From a checkpoint of a small mixture-of-experts model trained on Wikipedia.
Size: 11 layers, vocabulary 16384.
Experts: 96 bilinear neurons an expert, 2 picks a token, a sigmoid router.
Training: a variant of SOAP for the experts, 3293 steps.
Below are experts of layer 8 (counted from 0) of a mixture-of-experts language model. Rows are named router (the router's row for the expert), gate (a neuron's input weights, with its number), up (a neuron's input weights, with its number), down (a neuron's output weights, with its number) and show model dimensions 0-95. Each number is 500 + 25 x the weight over its row's rms, rounded and kept within 0 to 999. Numbers have three digits each.
After each expert's rows: "mostly gets" lists some tokens that are sent to it at least half of the time. This comes from a sample of Wikipedia text that the model never trained on.

# expert 10
router:516494513495523498496485516482450550502514493498464537481459507483530531518557486464520464509498514505455450507542459472526498503497455498476507523513501470508491489486488509560525488520509498477512497487490458456511481487484470520556522525496482468509502519494537508520505466501515555516
gate0:483515521504479510500466565461485561517452514481497504521485507447478516503491496477507522515500509511470507508530460511548502517454521447540519497509502475529496472477527530519478513513509482482489531504453501505498512463505530485516474482499483495475491498502575483541489473540490519496
up0:470533453483488506493519476505516494538470512515517505477542531494512470498536500530433480533473507428518496502485550517498498469488473530471438490501499496498508544510486470496509500495484542503506518500522522492506491517526509494503478492481537478518511474480500534470540559534514497530
down0:467486487517490465485488515533497528520491493468500511532495494486504452524440560481548487511453536498515491461497478496464481499497516538473455483477510537483493548496514537528505463480500544517527514499466493533509497496472489521496488512519494476503474509546466549532473515497476515514
mostly gets: " comp", " sp", " sl", " bl", " p", " pl"

# expert 9
router:542463470470503530549501526482483498507522491460493517506473512486496506516562470519522495527497525482486468489527514495494516543481505537487489502521494473521528523517485549501554461488506509483526522481469464472530504481517492502530523565532509484496487519507495517539426481518505498489
gate0:471500481538509473512494481535487491462469510508497522481519485465520442468517511540522515467534516530534527530520505535533545472487517492514471510535463503502517508505501495459560469475459464501514498454535500480499508517536499499526477542488497524498471502522489506452499488504476509539
up0:480532537469485500472555566480510515541513482486499514546495494526474511494490504440473475523490481519495528526490491519519499549482518469530488526523480499457471491516512536541478506504539513504500522515464507488472442526471511501516497465494462478484508534535515478489530506508528484492
down0:496471477496506513505485499520539493491516436549515527528523498518500488513510508503474495544492493499471513467502466489502500515492489525485476488475509469538511531525541561525557461490518502530476497485472524483517436507501503516479532511455504531474539493502514474446469531479495505466
mostly gets: "==", "-d", ".S", "===", "D", ".C"

# expert 7
router:543487501541501478515485505492504541499519494488481569499485494482487532494521459477538454517497481478485507511523493508497522484479449520494522491516510477526497533537450523538524475494504492456495530475499472479561501521492518494520525557523458505533497531494511502523482476484553485479
gate0:518451468550503481501488521495504504537472503497539523525511531516484483511490542453513475524489482545491536490553478541494457493532434497540496516497534507478466516474535484482524541521480529475484510519503477496475511518531518515476523506514488493549489503552511515512491489502514481481
up0:483484518505527506490459538475508500501481541468529476492522507457496527512473516495519508541494496517537485494518489469548482459498448531530532526483474491509495434521486510492474502499484507488406543510502475521515522493499501526481470488506480491480494499459464540491509494501516466492
down0:512536550452506519517463494489501502490516492538529554521471484479534495493609477502533504515535514525527512489460479490477485512514475484475490456513503542538497465501495534528475482507502495503509520481493520524511491497491537448523522520479501510500487499530510481502518505511480470503
mostly gets: " Bh", " Raj", " Shin", "iy", "kar", "athi"

# expert 18
router:517495498542510491518496504493463521504505502518470509516484498469508528486578437502495484512483515464460484498502474486499547491502470535483518496500514501492481496502497545538482502510508549488501502486488488452552489509514480454536500546484471477502508544505546528515471521476561488481
gate0:484509537511522456486483470527471504542514500502441517526525507443493520497503495520490533489481471509500473511474492539498497545490547468454518471468464469528486489492497518515476513508471502518455495533494484482465538521506566495478534459488467527502477499536518502487494496500487479473
up0:525505548493468468552527486477500523492500519553482543548532471487506546507513472505504521489491502522472506478510503510493499456512501501483498503494524472467425504522476422519499513522496525521519505518544531508494489494496482502477510544489496501476503465521514490509502518441473512528
down0:491479518521458513499493515519531527489473482472483532551477539489475477491477483508481497456487498531493463502569513506516514485511481547489485512495500508546495508500525460497498500534460545524525535520465483477521502521487523467474510514522551528504499471456522461500519482480536475537
mostly gets: "On", " On", " born"

# expert 52
router:532493494498514483531483499468476534495526512502494517496459481498533516513563438487520493543504502474501461494514494489480538492483512538478482528532488497503507548504484536506534466503535502467495498501471498451560489497485476476504516515506486492571465501507520535509453480515507530469
gate0:485484516472535538558457519524530490527440503492459476477460474502522509464487538498531522493524506450510480520513479495496496472489492505485510508492536476471475505472516511473488526510528459494542488506506460458473522493524544478477530470521516480492466529522521488501463515523490512470
up0:493524557453530508519518528499442530483506477522507503504513516458505489472526497524504484555512476517493503494505514469489559495493524452520493490483518521524528479488541481507503495477495516505493493528542533511533437476517495514526537546481454506468543488481471516501479515495501521474
down0:507483504473531488513511478494525528503467467486531447490486507471522503471448514541544491526465502486548507538518528487527474525522468476447512448539508480509488520481489475487536521484492484496509498469527470495487528493507561487496491516528496453499478506489482515531467506532468494527
mostly gets: " KO", " FW", " GA", " MF", " W", " AR"

# expert 50
router:519487478550507511503499525493466521502488483481478570524523509480505493492541482502516457517485526490517471492512470492509504510481492556488536454486538461517542518500481506521491498530502524451510531466491482458519531524533483476503544550476498495508501540503530498534479507500511543536
gate0:548477448486487528515460511476461506484469514454498522527495500483499502531502503507529503519462506498514506530497500501466524469518536469514501513524523491551461473507491490485521532459488474510520555471499549513487524525416527493487479512465514494508542491520522483493516514526517485488
up0:476539530507552471477479446553523480474466526521525526486519483518499494482524469489521505469431485492474508499492499481480524471505481530469524529484468507545499458473520475506528513489518517510543505511487492526509445485490496514476459503519533491526476505500503503486481492486486499440
down0:469524521471471481486479489475512530491497485565480488484525521514506506489456488494499508488508495459510524535523516468462465474509491467480470498433522466450516519453509501510519486512478494503495476544567471505532490492509490508488491464482499483511452483526530519458492500501487542478
mostly gets: "ict", " question", " consolid", " sens", "ect", " recept"

# expert 5
router:512512517531500528501457512498467501488522516482477579503466508510488508509524479534538490515476517471482441520539510467537515488471445530491492498500478461508483546500493551545522515499523487484523497475479493475541540517521495502501497513519507447493470519471504525529483518494526512484
gate0:553504510510518513468472542520485499516509512503519485539510458488483540533463517533521481540488524528502515471521481470510502489498499516532514545466485514472459518523509496538487488570494543464498471513489543478491525504538507469509480504476503534495510529546503509472516528474482525463
up0:524503441523485468462512465532490500497509518494476545505505553521508535516545528535522470480477498520497462488491507546481539494532522496470494507484508548508450528553509516505474503474512467478507495510480468504514500482463520501515504470526520534511466481461530519505495533525484478528
down0:533491501500460541501514520455520517473475443512505556526474505526515495522465486528497506527540479489539511540503485474509488470481491496514495511523492512478500502518510493481465532511458550452551471525498496487466541480472463491464508509483474492488541497530473518535486487498524497468
mostly gets: " would", " could", " without", " can", " will", " to"

# expert 21
router:515473524513502533530493479464498517491526518491499494483470514486494563501509480518506456521488497492516492503483467499498550472502430507493494519502479465488525524531487506485523506512532556487523533474459448456534523515524478502513529557489469486541500519512523528496485460490515530521
gate0:538525476510484474552477563493498509463458498482502496494548506503490488535517495515512495496545562507479560493517491543526485506506490522487498452505526470501512503524524524486519524488475499514510521497489464540476517525521523478477547496542522472548494489511530475500511489500547490505
up0:526516481532513530459499484460542477486499506494503501539477536538472499499511556458492495493512452543520500461516486490514510501510464491491492508514474514479485522517523547483556499467539505511470477466493499533519540461526526472508469491484521481490494522441515509505480479471507482542
down0:534500498532535499521515458511492483504486512508514509505499488536509482461503531452480490510447478524507482450495482467524473535535502503484506520510470483488490500487499540527515481479511508510476516506541532487531476458474526520540487477507516457488514540494456421510478534474493534470
mostly gets: " the", "The", " The", "the", " this", "This"

# expert 1
router:526491474524493476513485477490471518480506480502457500483484521463525528495518476512503516539477482444496475517527492510530510502467500516508512532486514461531506527500465551546523529514505537506511537521490485476527504482515525502549502563490450456529500500501528502484440480471530525511
gate0:513496492485524507535524487500504425527507511527537533534552482480475524522487495490515473513497425508487525473503459512503486529476504499481513506493487506540510470525490495549518503521502537557467451486518477481492501453547504491475486506503475534507514520496508488489526538496486534511
up0:485484505494515506487489516498510541473456487525455488497484495523499511478489499480490543440509505540504521551457512505499515475509506558537508503532517502468489459504458452489480481530484480452497537556483532536520518493496489516497498492492453531530503524523516500457462519505485478515
down0:487495497471516465496501503507485492483493479468470495468465512499480508512584465477464477444559513464492478487483475512553520513494491485518450492509536509511461546525529501477466485509493471477491479499494497474526535561508505503513522471511512492482475484503506487517548508533487494518
mostly gets: " —;", " –", " -", ".:", "%;", "):"

# expert 29
router:519511490540528527500508498497478512510501528511509538513483502505473510502534458452488479525501512503460441529532492500513528510468466536509491504524532477532487493530471528557519500536522555471535495490464471463496526500491504496503526540517501491553491530463525522512475506462503480527
gate0:496499494465492472455518505478470526498494478478513545438492499551497500465493520519468496491516517509544493441493484460503535506546502511498475523533503480479496467488474515521476484493509479536507479509543472530545512462522517473430509475512476488492511535482481485512497482527521495467
up0:508512466511537494546505535491499499541514526517514485537512519497468497513492517541487427518533514498497499536470501533528486512519442489502534543471471508475503508512492470501501523507541498479528481503480492483511535460488529508521516482504486487494559467477533495491479487489428528485
down0:534509481557555475495540532511522477494477477495516453503486510485481521482426500506509476493481509496551481470504511507519487518537510524493461439494532512512466487490500501499572506519517482490518463526518467498502522471500498508522471495509514487535517506517483515499485521473548466479
mostly gets: " re", " con", " res", " co", " pre", " ad"

# expert 40
router:511474514527491486527503498474502521480495502501512514499493503471509557477545486516526511555490478468454455513512516489517530513453505511459508529504515451506512520549477549518493501510527500494482498477417476470543498510498489498541502504489465466529478507494531519505488508467527524527
gate0:463508483503510472516506528501506509493475489520490519514479518514512518502602528461495504518485428465468470544477529546483507490502512455493506507518467493470493532537494475523507483519494487502502524507487499529504509504470510497545529515491522458541518495474467455514506501492525522525
up0:519521475540516495507500486514495488523497478508496494549537514522471482558548521472475510488475501544458518497493522507478488499501525495448517485534503524484494515534461519520456522485498509522545474528457538507529508484520446467504510494472518446468512493523512494452497496509525476527
down0:492529482567508486532500536483514480461485486485484477542545531504472500519543485469507480556475482501465513509464515502511500502515532531464509473524507509470494507497506497536488512506453507510480475522484501418459518475506499502527516480478521497480498482477484465507548455509476496501
mostly gets: "featuring", " GBR", " RUS", " AUS", "',", " CHN"

# expert 44
router:522484505521505494545442489511495522473480476457479543505506488477495550478523455499526495522524491447465490477542490507501510515477466538512504508480530467511494507513470520523513483520500508451499515478455499464517512508542479521508516557507484492548513549516541519512477496525519523500
gate0:499505495485469501480549503503462545528500512521490471487488549495487531549467546520497517500461492512496543512518485468533493538513490530484492445484497516497495477513522440547520529505486470510488489524540485504509513541511464486470475478479504494491542497482531467514507537492495516552
up0:500543534507530501514566501496497480513485502492512510498489468505495469468492500500467492507485497486531485525460502497514532497473488527528527476525537486458563472496471484475502497503446497492488510489526503478512460478525487499505495510487489517463456455452522534500534491512452440542
down0:513503460494485446540543524492493523519505517553503517478466524490491479485475521471467471465468537503507529542475497509504503569498497503483473502512532462521503498534493499475543461486486520504486513551508462499497506484509481493558501493497508476473489451478473460512494514526470503523
mostly gets: "š", "ić", "č", "ı", "ović", "kov"

# expert 58
router:536485471550512537518467509489476510500519506471510524515482525474508512531539469540512502530467522472499432476508528475518494503470500530489520517512538497485467488525476523517519489466500530459493518515459503456558498516493485512495493523502492450561466521498512479502489494474538511490
gate0:535517502472510524516500506504563529482489496524513508552458527543496489525496491444499514520482483453512513486529504498474484501519537496481500498536532508505487494472499509489503501510502500517478438493528482506478490568485454483490483479500507456490448466468479538492487535479500483452
up0:552469476518451515468491542520512502483492501473524520556512511504504539483498491493492489483498545477503511463468499478557483498460516514511509491483483474484482463477503513507479497499522484518504447517505507476531489531525497465500466510505471457528507522476436498541543498457463489485
down0:474473507500468510461486500476517500558457522504491461519473497486524522532475497500494508521512495475501518518527475508482539487462519495499489522509525484548545483487512500463489448532508494528480513495492482438484514487499482519540486471453551520539507472491520489509475446456531508515
mostly gets: " throughout", " across", " at", " near", " in", " within"

# expert 37
router:547476509533531492508467505490480499511521541494516513490523506484473558497531450483538468552478506499494502490517512501507502530496491514478475492501497482522503511507473544539521480505473526475488475480475452442516523497494485501548477537499456467533494514487553501497450466506535518498
gate0:496527504472547504469509540514462506510473483467476497472517450474504496520483534487495501509516486515473523537518503495518505498466517463505519518500517480463526509553503510507500502487468509501499481527508446475482473470482521477514563485496554465491484500558518447507518470452491475526
up0:458513526487471471510535514487513456495526522508509491517523525488512481510546497515571532485456469477500484511510511456494516499523500541494489527516480523562525492465490484477504517547474531479537524454514503492453505496505505498478495474538482526518483510511513495485525574496503490504
down0:544455526465510489501495499514500541461515469541489491502520497523508507537549519511489497481531538467458502530517516498485474492480548472495474436483517474458489536503481488492487534525518547501483504491528526464473457504501508497508521507491554516510486520504502478502541488521473526541
mostly gets: " century", " ago", "–present", " centuries", " kW", " Socorro"

# expert 20
router:534478479555529495509502495463495542498501499472448502513514501508497553506519481524523467536516486485479456502548505506517511526529464532462482485517510462505481511525491529542487475526512521462499513498475472472546538498503488497486515525503468480537495511518549505508453534463525511524
gate0:507516508491533502470519522512442501453496485463467481527517494533521502473451515490533499494500525494518507525520484516483510493498489531521498506486488502519486522478455502515426493488469510480452518494530520491499479485496506525530521470537472492466455418496510474505484447516490473480
up0:502512490468506488521513514520489534511510494507471541483474477518526484446420462491506490496516487486502499524512525472503517495503481479478473498544463518493462507500493498552479522485454508485451545525473507479471468477458473506506515512480464482545476489508494496483447478457496492472
down0:496464518517504494516479499449527459533494508502471428503538465488497506506505526497490534449511526524520491496448467479500461487519536508493501512488515476474487511513516503477515468506513471507554476534502466471503531493499500496474508476570500517459503532492494545470486542473494488499
mostly gets: " David", " William", " Robert", " Michael", " Henry", " Thomas"